Experts of a small language model.
Size: 8 layers, width 768, 191M parameters.
Experts: 16 experts in each of 8 layers, 672 ReLU neurons an expert, 2 picks a token, a sigmoid router.
Below are experts of layer 2 (counted from 0) of a mixture-of-experts language model. Rows are named router (the router's row for the expert) and show model dimensions 192-287. Each number is 128 + 24 x the weight over its row's rms, rounded and kept within 0 to 255. Numbers have three digits each.
After each expert's rows: "comes after" lists some tokens at least twice as common just before its tokens as in all text; "mostly gets" lists some tokens that are sent to it at least half of the time. This comes from a sample of Wikipedia text that the model never trained on. Tokens count by the router's weight.

# expert 6
router:137139086142133127116142186123124139147102133130129166074116142130140105129129132113143093120103080116089102114107104152131134128122135079088132139127146128145149069137132110145158196115154121112125117122113155127139119116170127106137140128121133120140131105139136103134121098183145132095
comes after: " |", "|", ";", " USA", "===", " first"
mostly gets: " Championship", " Championships", " Cup", " Apps", " Stadium", " football"

# expert 7
router:123151112151120118126122092135132100150127121119122160108124142143135097131113136128126135159106133111116126133080151147144135136113145131164122121205121110132134161124115102159100134137120132172119120114133118141109107144202122137049162117094132129095130115079123114120125145137154118123
comes after: " |", "|", "-", " (", " \"", ";"
mostly gets: " ", " was", " 1", "==", " 2", " 4"

# expert 0
router:128125138123137134096138162123129169150088123137125165113152117148119107130077181104126131095117108115112096154084149160134124123127128128144127121139143100129097149147117123150122151108127130092128113106122135130127093113110148147162169127120144130103162119137127105123159124090135123108
comes after: " the", " a", " The", " his", " A", "The"
mostly gets: " father", " daughter", " brother", " mother", " son", " children"

# expert 13
router:115132104113114148116121141137137161136096130130126103144120153163120160152117117128130113097122143103117164118163162141134153131154117128136125123185128132127141126165123100155151104125157073140121098127125134163159126118139145146133119137167143113099154096096120110139089141110148149087
comes after: "\n", " ", " (", " P", " al", " Al"
mostly gets: "-", " (", "/", "–", "(", " et"

# expert 1
router:122122154109144156120143118104112178154130110158101112124137129123136094121135129096131151084150136140106111109154148140132119109103107081120111117161132117098103127153125126165121183126127135124102141105094106146135102131127149165138145105138122128148151107103137117145113173085126134119
comes after: "\n", " ", " 0", ")", " 1", " —"
mostly gets: " |", "|", " as", " 0;", " called", " As"

# expert 12
router:130123120100139113112095101150115119106127116101093124098118128076102108155153099137118170119111113166101122116085136133112137123124148085164199136176108087105130138110126134159120128146111136065089124141142127157107085153123079091108152152203147107140102125088126133160178152127176140125
comes after: "'", " of", ",", ".", " in", " for"
mostly gets: "s", " is", " his", " the", " –", " ="

# expert 4
router:113104112139138152123134100114129154129121125114108118117127122122112124142098147136123155159107121130128123124136118192128134132126133101156135115165144121146128057124129132136118145115130139136118108101127140126124117137141146149102111143149136122133125095056126133109160115106191131102
comes after: "-", " |", ":", " (", "|", ";"
mostly gets: " sq", " Genus", " %", " Succeed", " Preced", " Coordinates"

# expert 15
router:102098137148088132137139173138134103131122122130137146115154108162137135144146137122127107104118099109112103108209118124124133103123138121117114126137125141108152122107097125135115107111109121090127141135125142128127076113163124152128203134181118121141121132077122115143111168139163129156
comes after: "\n", ".", " |", ")", "==", " ="
mostly gets: "\n", " receptor", " cells", " ==", "\\", "hylum"